config = dict(
    num_hidden_layers=8,
    n_experts=80,
    experts_per_token=4,
    normalize_top_k=True,
    num_attention_heads=4,
    num_key_value_heads=2,
    qk_norm=False,
    tie_word_embeddings=False,
    final_lr_fraction=0.0,
    batch_tokens=[65536, 131072],
)
Below are experts of layer 5 (counted from 0) of a mixture-of-experts language model. Rows are named router (the router's row for the expert), up (a neuron's input weights, with its number) and show model dimensions 0-255. Each number is 500 + 40 x the weight over its row's rms, rounded and kept within 0 to 999. Numbers have three digits each.
Before each expert's rows: a language model's description of what the expert responds to. This comes from a sample of Wikipedia text that the model never trained on.

# expert 14
Surname word pieces. Middle and later pieces of personal surnames and some place names, often right after a first name or Mc, such as Mc-Mur-try, Pf-ister, Rob-ison.
router:475505435602496582528469557528519442457466534518496507475468481542507465532506353455475510478495540463541479518498481496452453427497512513520404481497464498549503485480430485460431462567515455489512432482417512429467517520515531510502606486448490492422526547492528564536522405536531485448475505545517483585542489486443490472524552500491513548458476479462545561461473574473469521531509523573542467512504547531542521534497499524546438474486471423511507546507495489520463502482531572519517512456509496553555452535469415546481532567507483542533511505431448605563508478490497516468549519499554489488501526506491523496469518503512510534450520422481518428552485493470520502522537435556512487422472516512523407522525438562524577457513510494445543475544500549486496445540501469
up1:534530595573522507465459475489505537477520524526544457462518422440609492504524524450472501446542482599457458517460447513509456520583498485519494404521473482588575560496528484481458433496473501530530477488563440465439484444431504500501555533532532496548520496549469523557517522565532443536524512482519510453574487510525583549495513474430490483509509521414487502519518506440450529550540490533460457541492478538554441500519479456453566511463506569562529431505450505535486487510493481428453489461541539545528555565468452539475494550557545552488499453521449520499511509533521550545539568452521498505421547554525468470509530525516531471536481538450504540510530477514484536433511482566523528431479435536521509464528487525470533541502467447453581562473567515475526482451527449

# expert 54
Vowel pieces inside names. Vowel-based mid-word fragments in foreign names and rare words, like o, a, ia, ino, ru, as in Edoardo, Veracruz.
router:500516496484540525476527508585469414505500450535502523534487482421539520546531445544500520504466535477521468477489448534491486504524496439424492442517433494488522543445457461474493466526556441492557532449466508452520504510441481502463465524572537542484507563463468480486471517535541511436501551585480465542457514455491421450500466511500578510463520463450556489516466557550489538531472484496386491537625562536446519472459496520506486565477510527518509541575496533499514472408444566544547497500465460487504468620458548452487504447459449515545429545411504496523508515538434493458510500495509436509488491466535556490512507462536444553493515455488462492527532504468540548474520479468554488513463525551547475574497472528566531456485455587520486513508546473475387436454511469
up8:533572472507459574525522519446464494464494497526483529461472491487516464513464405470525501435497546552522484528517458555531487497569538476472557490567498438526567496526517570515511426546463487435547580505437542492467486484533535491473497481520532484461499508522507597487482480548536483479442471506481473516497443564473582543503582458553485502445468581509583483496513527466496513498491465507541564515502541559400496464508507554444460554545484525535545519550460530471492494496521491532542439563521569534472549496544479534455505477492499453517461405483411425503453502487486635511512575466459465527482517549530539481486442524493421507452479553489424558436492467502451469424507537496545420513490461527495407502522504465503523528546506480489499480480491502485503477514502390

# expert 39
Song and book titles. Words inside quoted song, album and book titles and common first names, such as You, My, Love, Johnny, Tell Me.
router:515401498506488526552476493483499514601504510470507466505446469421534427529482490462523556489474540486553534413570450414477526427441420487454474538524499504501485517482478488449520457492509555546522485541521483494430451532515494558505488534509448556401510452518508529459488552561582470486390549516462459500518451528470539454483563494531519488489537484544589468506490516562435484576501533525535515464531538502424475509506491504517456512488463533468500469487472428545473519464484539514587507516448475456482454507458470576507470529487463489507503489486522503482491539500501502491516467468469432543591490549585496519542466548486486520518581462429480443547480443473582456511586434542494524524479467481537468532487466474579556522520555534603506529537521516525446483494535454
up0:483447467437439526468502539520442517546513473471524511518523502453501441500466462529504534518511561479499478529540505511499483498476500502494507551576491474508494491482489472430524470471525594559498610459555529504430441524554470526414530471534520579452448561553461445536505519526540549499514553506547503499491525512511423556471488541541481515523522503477569477501521541450549555532538496469525469477526513537428437595494517472436516532517492541450496530519491513554507478510531517445498512480338473488456480499442509515491460532468478450556483519521475490553573502549526436542543482365457490484498540521528480558562440509533537490552563456466523496482475472508519469488557452503556510420483477423608475531472450477479486467538518510497558474494538522494426468581497563

# expert 40
Proper-name openers. First words of multiword proper names, such as United, New, National, Royal and North, plus middle pieces of names like Guinness and Trinidad.
router:502488486531511534507402542522498435533510474485500423420418507463553452532525440464451514548445555538603527510493472490482494492532499529524468532487538498554454559543498454508527523575522504481482465507445462461472517514526507542491594510533462440463513463545495532451478517549576471559455543577448496566504514423443525446508528455476481482541516427481564525438483542482485546529484454573541406512548511488478529559539483501533438512450480414502465535522475458518475495505533542473518544511452463457495468536425507505463507513435466554554547571538498556520488515499483513457541475523563401546482429473521565525517564472533468527441471491477449486549533454497536503433539471484509471489468552469522516476499457453558542508522549575566457505495463534452526556486549546
up1:522451480538465559565453525480477543515469537502510481472449565505522552421559466514555507552405507516498547498517465529573483437574513482430459503553499502553483559491493525421491454536494569481476493575456522495454534503530437548463555453444453551488522511541541496518492535543531527559473510501470467558495490539533499431481499535525494519446485460525561495515607534458480449501463494481423474473513510518554508565487523502467440392468552488531501476409502503507491442488467462492528523467398494516497497471487477489526526436507524526482503507509431553455511476456431468419462485488558473488483477530542471502538563519485529561512577540463523549523530487462437540451496481481496480447420524505472470535474518521481586541607497596541550527464486453568467488558465483

# expert 47
Institution name words. Words and word endings inside names of organizations, schools and societies, e.g. National, Historic, Catholic, Numismatic, Organizing Committee.
router:476522463521466516527487505578508523478534457495513446476431455495536495480483516512510524499433522548526529452581468447475505433471478487490465524516483526494485582517513526467535505478503509505546462520474507510475491527514509557454506574470435576468491484482550476427423537520513488483494543541359504463569458477475465530596548481464487460495578519472547528536475553528470540534495452493549466546546543494422541592443455471552430509424509431496520482469509457554488455475525516428475478532481443508521480508452495535550495497502464562569533517492563477458408486606478498495569503469554385599471522482502528528503563503538479507467509469483465514587546477502518461494536497509447532547470491506565483437507450502581500520470574555552445527498470530478465491533503504
up4:462555456463523460468562565550482512536484427434488562552442524490464499500535469481501481486468506443502531463474511475499526494520465510507488494437510509508458638482480470482494538540420485510490483537460513485542508498507500510471513497489458524567477454463553483506443491553497485476505486468486411543554443536459519540511605450488558543516482504526561544554527565514456552564562518479534430457542494509491374451470487520508463563555504480454537450532469498524482560426450514471565508500552466453512492518418476534530493522439408491579541489422515471505454502591509502498512502496476572559515470434447470541475515540479481557466544456517472558422506479444509444538530457502454505478469495535495446511445449576519494541494524536512410531518461526561543492557522494

# expert 31
Bullets and headings. Line-start markup in structured text: "- " bullets before fields like Born or Coordinates, == section heading markers, and line breaks ending infobox fields.
router:451491513483503512506475498476533406533525472515536426510505515555513465492487441595617516476519540534501520522541454384508549504484440474525461577563540524524494554574521533460493535481523523496574466519559499543447484545477572483481476518514552533440488453408471537432467432493508486508440522544498484552472512523470480492484539467486495442460480501482616497464520518444446500587437506555525501559564556496435495496526498475509525468531547490411502477590507456546497453467433533503515524509482440463518465488403504449471499505470444572488429537530532528494489472513518550459523604459517555557483487515509580456521545474525518472492511485479510440521533478524519460503514461512485520502474575545538540572492486510453501556474520538478494477480546441473456508531421477
up4:539456472475618571592538471483491488492523470510547516487489436556503491472508498518413475431459473497599516522443528510440491503545489496518533506465566489494500459510518418486520472499388499520554488494416463483519503550529443511460435551497530448532479498514503514546472536523482452450516507475493506487464443441457486571518553478485491380475524444528521469464547535527480499498505430414476504536478489473481493497432583489481572442497477565505501442469443555454467440528505510570495490500481521489462515517453578447443556499463485483538486529556532539521504533522539526473453466502563547517537560492463422472482542504508449459457471481454475551493457514491518521526555540533580471515518478523523508511536487523554454580505516449413515447465433555520534582552520541

# expert 9
Foreign surname pieces. Middle and final word pieces of European and other foreign personal and place names, such as Percos-si, Stephanop-ou-los, -ville, -ini, -berg.
router:441501427533524510500500550521535436521533456531551502475499504459509497457519363502477539582474491447551515525490487533480504528504461491472500520483463533553575446483470480511455537522572442464482478531532465470498444494480548510472550496493468532479482552526491501497508457478548494498525507524522493510537498512491505491547512506453512532438469452506522525502448505551482520561500450514568532499581538452499471546456540498536446540484557477460454509532536470518482527479447561520509521489472445484517491617495511560494560455513439507513502519413500587529492505526428536464602503497524453499523456564465535477506612501555470559501489464498479521546486474439545479525596516506426513438422600524556527495549459510556450461522495554520483552572459472459357503572539495
up16:491534521376492453444434487539527458471483569471455460486433510520497565562536553454529534525433500484528536506525490554522406467443500483521498499429421486517492530520556494470515560510519496450508467479496511468521575496423505490498501573530493512506500548455489498526486553534570536486482457520548511545488506483459453476431462476558465491470492440508501523583480496464509542462546430488514580494559555476500493473502571536510554538522428519416453558515516567546493492447494424430473452471547536459543560538532487515496511491515489470476455494581553497561444484449478481545510492513486440440468540548488531457506558577469494534500497456536422462449525472570571523515541467489572475503466581502476514481518475514449486568508480540513453515593498401469514503531496527

# expert 36
Section heading nouns. Words in Wikipedia section headings and topic adjectives, such as Personal life, Distribution, History, plus social, military, economic, public before nouns.
router:521492471475561512532511501601499500610513439557542526428447435500548477431449497432509487479418458455462556529557468497447521513518461436512539566504543473509539537486527470538481513535501451538576439453492518467440514507482516509482473494487451512531470509456498530443457542487545492469498579490473485552546478471542444472557530517543562451457511524484533564517470543435510496508598405522533529475519588555472510482540497438488448591463472483530472508531524409503458468505434545409462507507502401488503476505481493473437530507478457544516540453528538482514420511495464500477535549478517498549460438456502554496514494520491470490440494446453500551561560497486529516535478449560534532555480435501494527509547443502538552536457556467598459457509516509509498503473537498
up4:524508513529480574432499449487485561458553494506461562483494424543467498499428469500508475449521509452446465498513431558462488461485523463493507517587486521578447459557458515506495484477548547539558481463477558464576521525560500476441538446487564450469469481406509544524483506453542548490450440453443516444492552501491535430446550520552474526482519485511504505533460536482503481505553445503501487498448512448451471451541507529422452465449545500551453560544564432421489491515449508484496448502419577541547516476510493511503459528535404576486457527522565480495564516502456484509501526411468463503534510452511419557488519484437601469471482485458514511472447468501534520497539550467520473508497541478521561471455466508547489506454550552564468526444522464488520430431474490

# expert 34
Line and sentence breaks. Sentence-final periods, paragraph breaks and list dashes, especially at the end of infobox fields just before a new article heading.
router:487471518460511520508484485515531410509502434537445446511515524543530520459529468526438454497495505493523534551556505457482562484525447433462491476565557514478574471537519483466450524526527414487492470540490430502522514478499541489455486466492455537356428457506484581466572462511476481485398539547532505587536444420474489484464505504446478517480486468526539510534441537507455505538466456564516501486498518519459542560489499499500485523482495522476561478562547435505452522407486523520543473466496485433461463552468486486509511429444484488493463514519591464430502471525491439522539509419546531563526545467494517491491506543477429513462433493467498424538567490549483482494490500551498516536527501516508508497564388563458492505523448562553454601485488451484543538507549438
up0:493457464511539478464469518558382559473490514449511503513477491535450493416508442491559532474476537531499421553466418517597588540501484433514503457501529490492473483446449404417480503506492535484565465477490447560506497485491409520437469568463505453492546514522485532485502465490534526463490465540502513536446522523542422486396492504523486484452577448473427476474457483433463526469515446453543556519508466504513491450569530513589504452486491521474505518525524483424481478551550487497471535533543577508528501479482586457444564510513543506480490485471501508509509475505518486518463491502505479498453552505472478565470536570502587451519579555476537444584515542547448446540505445510505469462509507499554517539486458395559536478472494493490486463465473507518490442465566485

# expert 33
Date range punctuation. Dashes, pipes, commas and "to" around years in lists, timelines and tables, such as 1996-1998, 1771 to 1784, | 2000.
router:485501488571519562490515457503463496606575523565517513479444476552519536490457505496553547539476478515505414487550442416469533488514477453446541575521493507470521520499518478465491528487468456549494451504489527495442451447504530463515468495506491488436497477537475479492455516542618451473461601527503459532526527460501516493493499510524563498466547527482575548450549453428499536552524443470454473581562473467476548502442494417530439523526522501482477563495551489501493486415469509468518493433507473597497486476478508467434499514472486526573481465459535550522533431492472510447542524496494475476547518468449552525513517501475561486487545512506602483447529424478521581529477474533495539479461552597507475499504373531519507520520490468551492548546449421498492569448530488
up4:456508455628501519431526448465501475495488523523485469450483454456479505411524417494460485458549515489472436489432481543516531457548549457544518502474446471511531476460444492518450522455480549469544491448516525531537503529448460516470465500479505479515520462552529550438534483551490497484416449548476557604492457504540486448504502499503574537481528545585539509487560488527571496541509539521488541462460447493449518465511530477510491542459513475486453504529454492499430525538474475457474554560610529523525520557457485497465543445458498490458513437537506567493552594495455567506531521500392487526551568505564480548466525520517515506458497471574487510462513424427500501500564483567551483470542492436557427542491464450477487526543532539497463537516470526487531503511595551

# expert 5
Locative and relational prepositions. Prepositions like of, to, in, near, within, between linking places or parts, e.g. endemic to, suburb of, located near.
router:511511465558520522530519579468484474479490500520539492456492532422553483498495518493473503445410553422503451435565479444489471561480491439494483508553479518516487482511471478504501453586536504529484504459539501504437516601537535498446580455550478480497423531568440486498474440511506509486466529519501516496579434504487554506542459424508524428459523483453551563435501519499498460475447540598437441496583470544441511521521482521511449490501495499461491444548514457482481457446508521501494498539530486474463470538526523507489538453443502508529579530576550559466519457527418443529513503449439485553465517515519546486542541583505475492483502484490483501497502431482459611434518482574531538485511573600530493512594467519516533505550423549455492508528539455484480475543537479
up0:485496513527488508492550457470537499468508506543549545426440510507508512489476523484520438443499426559555548481460507488468543567474462580494508505556581497540562452505449439493518474481502508467469514517466487449439488488514577484438426536505492450473496513474409535553563482525502486511447495495592481497586487474587519524453514500405517426576490516520553487449457506473513449528499446545420577564532474481481477496424379524469467508563495450510472525542509485414492471470420456486504493504488479544471481451540514430481550454565468535535463521460553509471512486514510486499520507553505437476514461490461417452450412491508438477451506469545529539560469532479515490506537528565454509517480517502489464513516571453465486437550589521521505469527515546479554527499558520

# expert 62
Title and name nouns. Final pieces of names, titles and capitalized nouns in titles or proper names, such as Spider-Man, The Menu, series, album, Cup, Company.
router:519490495466543533502496494500556425600514492496551495457449499481521501505488409485488548575420462525528560488467461519455502429502475515524480601507431481539488533515462474416444543522477505485521490533497479525454436518490512559521578490451443520483473544517517523480520464493507521489460557575446518577508478509415498490600531489537526528458489418482477550469484510596506506533576502535505422492462591490462527525527554473594439531529514518523507505475477487572482542481465553488520464525450457553481444509443449544431492543472476495522476525499492521535423490533481541489517477512553503514515439477512557593455484504517466514518516464435533524540502467465539421485532496561501441510451492532545444521532452436623530501539428529527466541513482512465474533467559479
up0:519481533448422519503468485511488462505478558491487505454476458499482499478523464489467550519385531475501480468536489479506530446476492492506486519540520518555521389502547472445531498457476515502551481528477562569505453526544521484406401512489457434465462538425450453458481580538475438571522497444528554462481497482440562505444476552524496536534448536414485525520501409504532467497502477548531508506496485515476495465531554508503505492561531423508507433458493543496530526374528506547459449416534518498547499553547490518486465493517478506406524496531522487492532443461456508516491562457472481529500568505534425501456502472433483465448378442518539464561473505517583484589507493481429547493515479511520517512501479521433506466505481493512558592539459552540473484490482540

# expert 37
Personal name starts. Given names and name particles that open a person's or place's name, such as John, David, de, La, San, often after "by" or table bars.
router:567474436570509510483450521490510476488479478481507484504469425477524390518422477517455476420452470477571460417527492482484521510551475500498443519514466550523485530503511439486529470477543439524515494531496487537476471527519522499500493453587513506444476454471532519487477555523509449533415489521524492507542483510489563485500474512511529450509493554472529536494405513522497536592458486519533563546552548504491495529470429477530497550395479502434486491504549475470475544433546592608532473530411429376493525538527486542464441492444499469542512515498514612520472504521508493578552526511511528527496361534525483479473531528513483500503516543493556530593528486527555533546562460586488466471473489506542467497495510455506522454506537487533512462555528468521463481486546481
up0:534480490515478484517561478577518519426501568500459513480525440558443509491461467463549407496522570447507407541492460514503521495517498489474529422502562460465555477547519534474524532482521443429455490448484472531435533424451518479599503515412525444527422505500527431473478453489441522488465488398431500503493518532521533504448529485517546470416468498507549431478455487517522420512545554509466557439555471504537525422515533559473501552498439437492491507481535519480439478508551498530540529510552498477503525519504558529487556559531461495546473489471540464507463465491441545593496487474554565480464455516460494461463519465547581494552491443465491497556535529490450399510531486469512541538578494500447541481517499533488499484445483522472473477446574547552540509509530530

# expert 7
Word-initial fragments. First pieces of split words and names after articles, such as Sec(a), cr, co(-owned), stabil(izers), plus the word such.
router:537545446537535572480485428536514489555565489525512535486447470495502529458483438501521474515411528514476522541511436516401496469532507518497489515504439472566482489504572500482498538518505468464482532473510487531463556459507531527481597551485438513471476530453537514392453518501564476462469526517443529540552442417486470523576530421487564495444535495481549543489523530531513516502482484618472397538476537458482528554512460495566446526559544438508522450471454505465475447478499503438509525461494469555531435491445550544454518511443496506542516497522531524426426473566470471454513470497542501473453430468438570558528564526476489529451549459491546574517540453478428458464528488485443503460423498519499462465512492542505508505491476560453532461527517460471458581512500491
up0:437476512450444497508551494516468494625502457475495490556494494462505449529542442514504519511385493530477423483493479545480571502501542544508565584537517556523523546395539535507475497444477469611585441499473436543510447465533492519470486445555458536514529441470439585490484480484526481510549426483505494520464526455493453453489489541466491478485479430506463527503507408478479503510527502473482530512487531462524558465529543514554500531520583456486506493491516547519489514540513497456526460464520603518548498550433472489531424522486468468463503572475544503494488520526525485504559533549529528549483477473504538500551571479473462522507502531481535429549452427499455591546442479531504505455505494462489459502470491548567588495527441539507499436466445396490488554477469508

# expert 48
Table row delimiters. Line breaks and pipe cells in wiki tables, especially row starts after headers, numeric cells and sports abbreviations like Pld, MF, GK.
router:528417483496560530524474515511451406526550513424538481470484486459546496558566455571566498500514475457469392496640467495558545507471514425503516543530509531514532474517561475450511409553530519499514449463514505433503525431499541493493513505581527408456555503487516528478549522449442528464524504523431524551512485533519486421503490534523534548477513466539544503507527530538507445481531504545446459523465531460443524506489484494546468444527510455471529550554502486521434532508454497553477538430550486517524453543468470473492486555473494511527512501435500463514488442495503514458468526452497490619539493448433487488495527510525470512472583457378503558539501490486468488454557419543577496483397527505530506467516474508488501521529500550454520450573464464494522501464514482
up2:532544481490528502529542510526508508494518443466523543469469497449419487524551495487498513513511512469537441533583488437530525493495490481472556531474473470479487471521507572479500515483542563466503479514480455501450444533508477461529482558457536459542509491492545498577438539463550498550532451528489496541478429466528513504498471437476462479458492484499509578492486590514501563427438480435477538471582504570541526477498462500504509548511522515447559510479536478545479493454468497475434479495507491440433510461559568529516372504458530481486493531465519540458512441512435473556575490476461535531475416498518458432618546468523578519484515456426543481500530454467470421470485523526509558487518495600520556542476510513518530477564429600485422461441541522435592504474490489

# expert 63
Numbers in data. Standalone numerals and final digit pieces in tables, infoboxes and statistics, such as ages, vote counts, episode numbers, 30, 25.
router:514465465492512484503498524532459511525490517496544515438416479492549501473437488492573491524468520560504495493563460460500491482489496499489444604530560465535526457495508497509506524498550436485446474516496468512412446460495542516468495535513550493523412403497464617521504520543503475560494539526565462448513479510509487464440506475423524550462558514515517529477512571456505506558539474500525550491487473488370506486473559467478495466474494471516482564559490490484425434534545539498466515503526495474496525543488458498492485524433456484474490506570518483475440447551478450546521547426536436544545512470429543453578549517501458424532568465513508506517485459524483533435515498585507562574451545469489483466579422555441587509488516545534443527529523519502427543558446503
up7:565479512512404585469506533516466507501496538456478476514411493488520402537540466492502511489470508518495514495526473458472477547467532453492467479518466469478492504469488526535462466463386566490441530561436529513444553549490509459530437498491465495530466395494506486456460466581548467482468488485519500513517536529525479489499494526543474588528469580505493532525471503506510493522566522478508489475549504556477514521489468471533481587487536533446483467496471450408555478481415428472557486461466491444499476458511519494513486533573510572505452450431436530417540492563514489584527514566458522450412509500411489468523465506560502538414521482430497504503447562511520504506521476486490483509448589546452407501560598513474443523535515533529508520460479481556461505533544526

# expert 6
Clause punctuation. Commas, opening parentheses, semicolons and dashes after a noun phrase, before appositions or abbreviations, e.g. "Wrestling (MLW)", "tree, one of".
router:508487519529519504509502557516525487537499443466612567452446497526556489518509493518519533497437518483496460562533473464488562480518434523463479504566518524378426496495489484474451493480558521541439523456495495529530500545431530556479484493511529495483520511510526469462562521577540521458480548472411532558543469523484444501519470540512523415445520493547511562406561526483502557551454541523464510510540501538523517541492504483589504486451583516515433447566482437482466490469515552506530520447425518508504445522468527518543455490465449453459511527516482507518511500526519462506543530456451496493466524433432566559537536492503551489378588447505496554537456466436552447510509516490552490472517519572449476497586513418516474545522485479516466465587503550519520566509551502
up0:450447471587495487521464495473486511481479473581540479450402504521440472466532496517537457531508561529458481567556468528539515470507494516500531544514487452490472505442575493468482549510554468444482444492410495435513500567438442493512464447508554528537469506497474497427480454457497489460473494494575503562511501478476480533549502581502527458538496535559607568495557498474495579513514520547538469546529466554603504524533533544473480536489536489546488487592515526490461510448421497498514501541450504452560465563501496484463516455506494466517435489492514483515517584482519452506557536505404491554521453488471523443563540510455550444484460453561427503497509495415552505497410537441459507551437450459464533499488529518396519501520530534566513481530483511515478516449475544

# expert 50
Parentheses and list punctuation. Opening brackets, pipes, semicolons, hyphens and # in tables, filmographies and lists, such as "(1953)", "#1 Contender", "_{(as".
router:526496516519582509515504443497523510498512489620538516443461453541484490544541495547551528474428485533500490472519468481458552488474442467489488596519504466421514511500559486553457483504443516555475457507503482526461473512464529498504465506517435530494420378492447510470465522471591488548516533520471493520539536430480521497496527540485481400444535434513573556425515521469453489551496424491565502529586599546467494539471494444553405522456463504485462490472489464555501459518556544517501570484433447529492493494484534486482458446469463557481527507474487550456540414560513480465501444481499484533553523475455585538530509481494507513444514522493491544428499449438522539464482467572507501531478522516482444469558481520561502513505476472483442430552551470492436543471565512
up0:519459558493483512546472548531476439488527556483494528485536544515516548448593385476517548536435502441553399448496515546515471506496532429573487564473507536528561450488523510515444540515495515479471446492553529412443529582502565464398497529515526423531397542491473533491527389478440509466471476564510559438460457530441499513489540472453501431506499498535522522457498486467484464595548483520521560547476535502496526484467518554512534507455485498472521509518449493453542504529525540509533488491531458497469504496517552481451548491510489448470486527446499508533439478476503564496525533537466561517567448553464516462484506471480536507514540547443522510521523509551446499444491499621470441508564529439511501496492567477455545477449543499519545421539482533458538505522451539

# expert 29
Opening syllables of names. First capitalized syllable of proper names and place names, like Al, Mar, Bal, Ar, e.g. Marianas, Balkan, Gregory-Aland.
router:548516435589512502529463543546498423524478476467540488473482484465482447509444379486523505481441516519524519469465502490489472479560553486485483549503491501493466438557451471475439487564488477496468408475442483479478468510483546511503573475568473479411504529513520546523449465580493571487440543556514482532528446456436445592553532499460499547511464528552492556458435568487517511538477543565568522493569511534484495549492543542563509542517574511445455514493444507486455566464519580509490503468457437527526488511447502502480508537486503512515530502502488554532461444527501481453544481481537475561508457525468586478465535453519443502476499494522478440588455464437549443513558454568504483449459515578561512529525494434563482486535515499480492461538524558500503526449580441
up0:433549532510514470561473498497544486504515508470498508469550506468521470558537495495488483497496417538507392527561492486493471530470605514521543498622504514522551477502486445545471481409527499499540534495495506551498535453486513430460530500587511517590536502553492500531537480486456530458514504447495466488535475505510467553499530540502519452488511461538499473499466504469488439506518497416518594576476516435525516445521448464503486460494509499566426531485505505495448531431510471453506526545522545517516538552537503540516438507345522464481447512577574444497528439474474483455539627499524506519474488579448501519440461545555451486556503529479442468557490518459564477500485521545515482518495448530480558490545503435484516610580494478535520526458547469498545523482518512

# expert 15
Table header cells. Words and numbers inside wiki table cells, especially column headers and labels in election, chart and sports tables, such as Candidate, Votes, Gold.
router:505451489485561524526484500541476481490501463547488458483461476504510490550536469517495568472460483443556473508557492468484501505470468490500536555524488501538493570469559448506529435503562485524534425504547465522407451495517535550513442494465486503500498403496477549441541571538509545527477525532395527485535504507396413458511559508455535500515539451494524508537539512510511477513561461489475527534500560463356508519520475503518447494497432461485589536539526397493459486524443514502422494477514483491511517522456494568455547511509492537479508495510510452501477462520476525425503514439494458627563527454498482538520451494507460495554478457408526525555493494456466454478516439561466433573494485476523477458562427445479476508488571530461485531605489492542486455476488444
up0:536434445478571550504519510493480429439512521493490505438456455478519500437529510581460549518508523470489442559449472477506493519425487478437482448544567450503480445526518469545503421444501529517513514521495504491539559441503480450531464498456538497495534502477526443555544515491508461584478482503425484497571555549483446517573521482456383502443491502471492569533516587452431494501499521471419536510514457522555535418508443522524513521501441486571532512485477545415441511547468467482504436415496477528555453498465431509517558440510492467456505484589519419505463499501450492492502491443412521539443569477468501475466476497527424495599472497480501502551465509530515506524546463464528482484485471531506500463527441528448509516508614498537525515548519515507450545531478516

# expert 61
Table cell values. First token of a short table cell after a bar, often blank cells, positions (MF, FW), "Did not", countries and makes like Chevrolet.
router:591421470558511553486481497524520443464566563536502498470465441500490508495506505501481491492429515460536469476536416426497514538472495497528487530490522472487499546486517473557536518474507497499500381527506444529461492541504559555505487507482513535432454387457478568485469555480543509555473547532425490501512479464439470481524553454490571481499484457456503495540433535538400461462492386514545497494476507560467457485487467414534430568501436482458463530441481451582517474526502518445472519418484438511523450524475470498471488576471417549452516532466491494478483415508505433492523484445515437582523526509508498532534493539492499539523494518455481519526526482481513546499506496549541554525451550548508451467504472478514535525451468502520495513536582500478408583444575500
up0:555462502495544434489490531512499528470524483537465488473458557414475459447453474485487495500526481477522516479549493513468490544481474523593529473442481565526484542466436575489567587479584533494439413528523527538523511517505602495505513504468512462570475487460529549558479499455528485600501529504514528545531489488522514510471495538479492521465501523510454526459479473471413481584451424554525457582555425590527581481487465537435527522461519504528560509529495484569513550482455586485498491437554523510498538475497479517463552466480483545471470461482485520539522462496514556535575483528483459550541509503463497505560505504569558477487528493556467525503409396543485489564425490551464522489478524541528511424499507512534517554517515560502454551489445474520547443504600522

# expert 10
Personal name pieces. First names, surnames and their word-piece endings in lists and tables of people, such as medalists, candidates or species authorities.
router:540438461502481502561472567555457494509499494500505535480503457529509468503486499522508487522412499476492489454582520427499497489464457506495492637485554512539519513509524489532522511487492502546531426522489480461442480552501506482445456510527537502469481411525459555527475556522481511542430557549472444498534488504503475512465522548450543486513568517451547484549486567400394505565500492470538548533578495518413410471502517439486441551447501458429465533502505458527459488507498550535469474443465472469592495535447497521523526534548422520473517462447473470486466483471473472546542527451511523587606490565493540472487497501487532458508553489489501569558536468491506504496513469581500536524483506485588500502531413574483531515519520528512499535579492492543438471533520396
up0:410475495513538502464546485462511469551504411488478542523519502452505429509465492467552517516491485491549572527503566501458528499493463451575486529504553540545483539581453511441426508554552548565500503481536480569443501484536442452544489475521548472455440484535525512514530539494521447498543518496493495489543497478550530510526529536488619490501524536525471434558497537615480473543499481507472619557544466444399490483493519504489476486451481515501518475566518489452449535481454564510559489549457483461588545525444526536521523512525501535483451476514532478457504472453457475527528522384488542509465418549498530505518584459416462532474528525555503477454529446446541514496536456541536504606505483519496485432499545498484487446524457546531523529516505453546457464555506455

# expert 25
Commas in names. Comma-space separators after place names, personal names and dates, e.g. Los Angeles, California; Walker, 1871; March 28, 1973.
router:481449467590580524546461594486482525494451504619499525413466481460537453494484501547525532490437554437546482536517474493552546506539458482441509544531458524390566505468508532549511506475508508489493451460510482492521427517473489575504476477514496479517437497526417522449504462606524446496481536593500523461531559480515514498521533537492492511440525529491517530451509518506456486536523487512468519538464553486453475593458507540572436514472494527444444460474479481540456503459516525579572497445534501501519429506476442529518538443491486509509562490429562559514496521529511462456562440456489499474549523488490570477531537531454448527524480515494528532535466476485508537451533432558471540558538596540467511500575437529501515566551499529564456474533500445477474527525549517
up0:500492524527508492461535539563475463463521491569455513477454524475530487601504453434513557515449482508541529486492515550496503473473496532463578485543499546498573535515531541496474412528516503505497413467528437514527547543493467550524561520467512452501450482517539529518494440541461463487448527513500532438538443508490524518463502487484522491417524524501492596543454537440544480511513520465426528572541532481508509562502524428464464595474512469504523511498451601455431464500500466563461585523403503542461522453529465584446448506539530465477457510553509471463559558565496476563564475464564490497540551527489456520475582458528455495531518530581540455516514485532494467537522453586474519541534581537486437555556532534470528531551523520473489529529422472522463458509476513

# expert 41
Table column separators. Pipe separators between numeric cells in sports statistics and election tables, plus semicolons in lists, e.g. 45 | 6 | 4.
router:565482477489558527516491540521390496483517479486482564406443464528527409499511437505489562510496491506517493526507492477485486492498471499481430490450517524498576441493569449455462470546441496486496523477474453480457508548429483502470506464480472423512375464492490479481477484554536537507498516519486526545506488526532527497536482522506524486422565501541591528417509481514414486476480464476454492459485511480379497452473597534602438582426479509505483493512491503485500547456531508447466480472502484535570536498448500511482543470488516531555530487509518505419535448524509520509524464451523481443565457578461524487483501489568432465477556497463437481525493494551453536555606487532499392511505518545556443487496490538474507534601511507527553531543481458486491510456539489
up2:501540432556436481495420451462472485509420439530507531546516536504498529476436490544572481460548540548546494543534427457483546584494549516465554534518508477469458504448489505539539515492589487484531510528527535445535502476615511508417486504564567514570508523513450471463477494465477433532548400484419496552505613518541559505501540558445480546548523541488482538485554439581493529516550545509484433455537492440518547512495539551452472472523541438520495414482448474480466511517440508454467420527560538516479449513513509491475548486548481528510522486485447560480505457497447476418453523501525531532464493545556545505478477513527435538535472491520474511493542486502511510524460454505486425443510445493486516489484494525575538529478545489546569552591528498505471479483507502

# expert 17
Auxiliary and copular verbs. Forms of be, have and modals after a subject, e.g. Little is known, she was appointed, might not be.
router:479524442489541516539507424523496469539496512540468431494473435526524500507442504520571513458437547423531456502506494467456443469493459485486480514507491539462466514511477438492484471514540561542518480464499451555514478539494522438465447492552536419452479458550473510509439407503525504449511526535458481484612414524502445496583506466476570462480526533483501445497520469484461448455571465557433555498542546455509479530588477478522499530504558432490529467502528531530460514486484569435445495477460464510479478488495515489463516485536488503601414446585509538477455499527484465493565529446463457545509513530514559542504489537502522461451528462475555460520470439516521474533528443567535483456415479498496451484531511563480518551485507560500483514534586437594425448561558472
up1:453456493483476462465436475499505475510528492478454568468520422446433414439504536494522493498561519504514446500586519438499482488483512498484543485498562540478550490399438566503520479558588545513436499522531529518509510457491487493515498499520430468484499534414495563491478533488558502466458489509518450540497458472542527510494527538557532418528527496518554540453475484516441499435554514492456508424469483441517508479533480447593502432480563500492506552491483496490557463476459518615568499491523431462505527451477545484445494497562550427521499517477490494483553449516485438525515467444486475603501473540506543475511500505517442507502516474443499538522483439454502491484466524405501416517475510415612490472450452468565440402546486508477450532479488486502497554543526533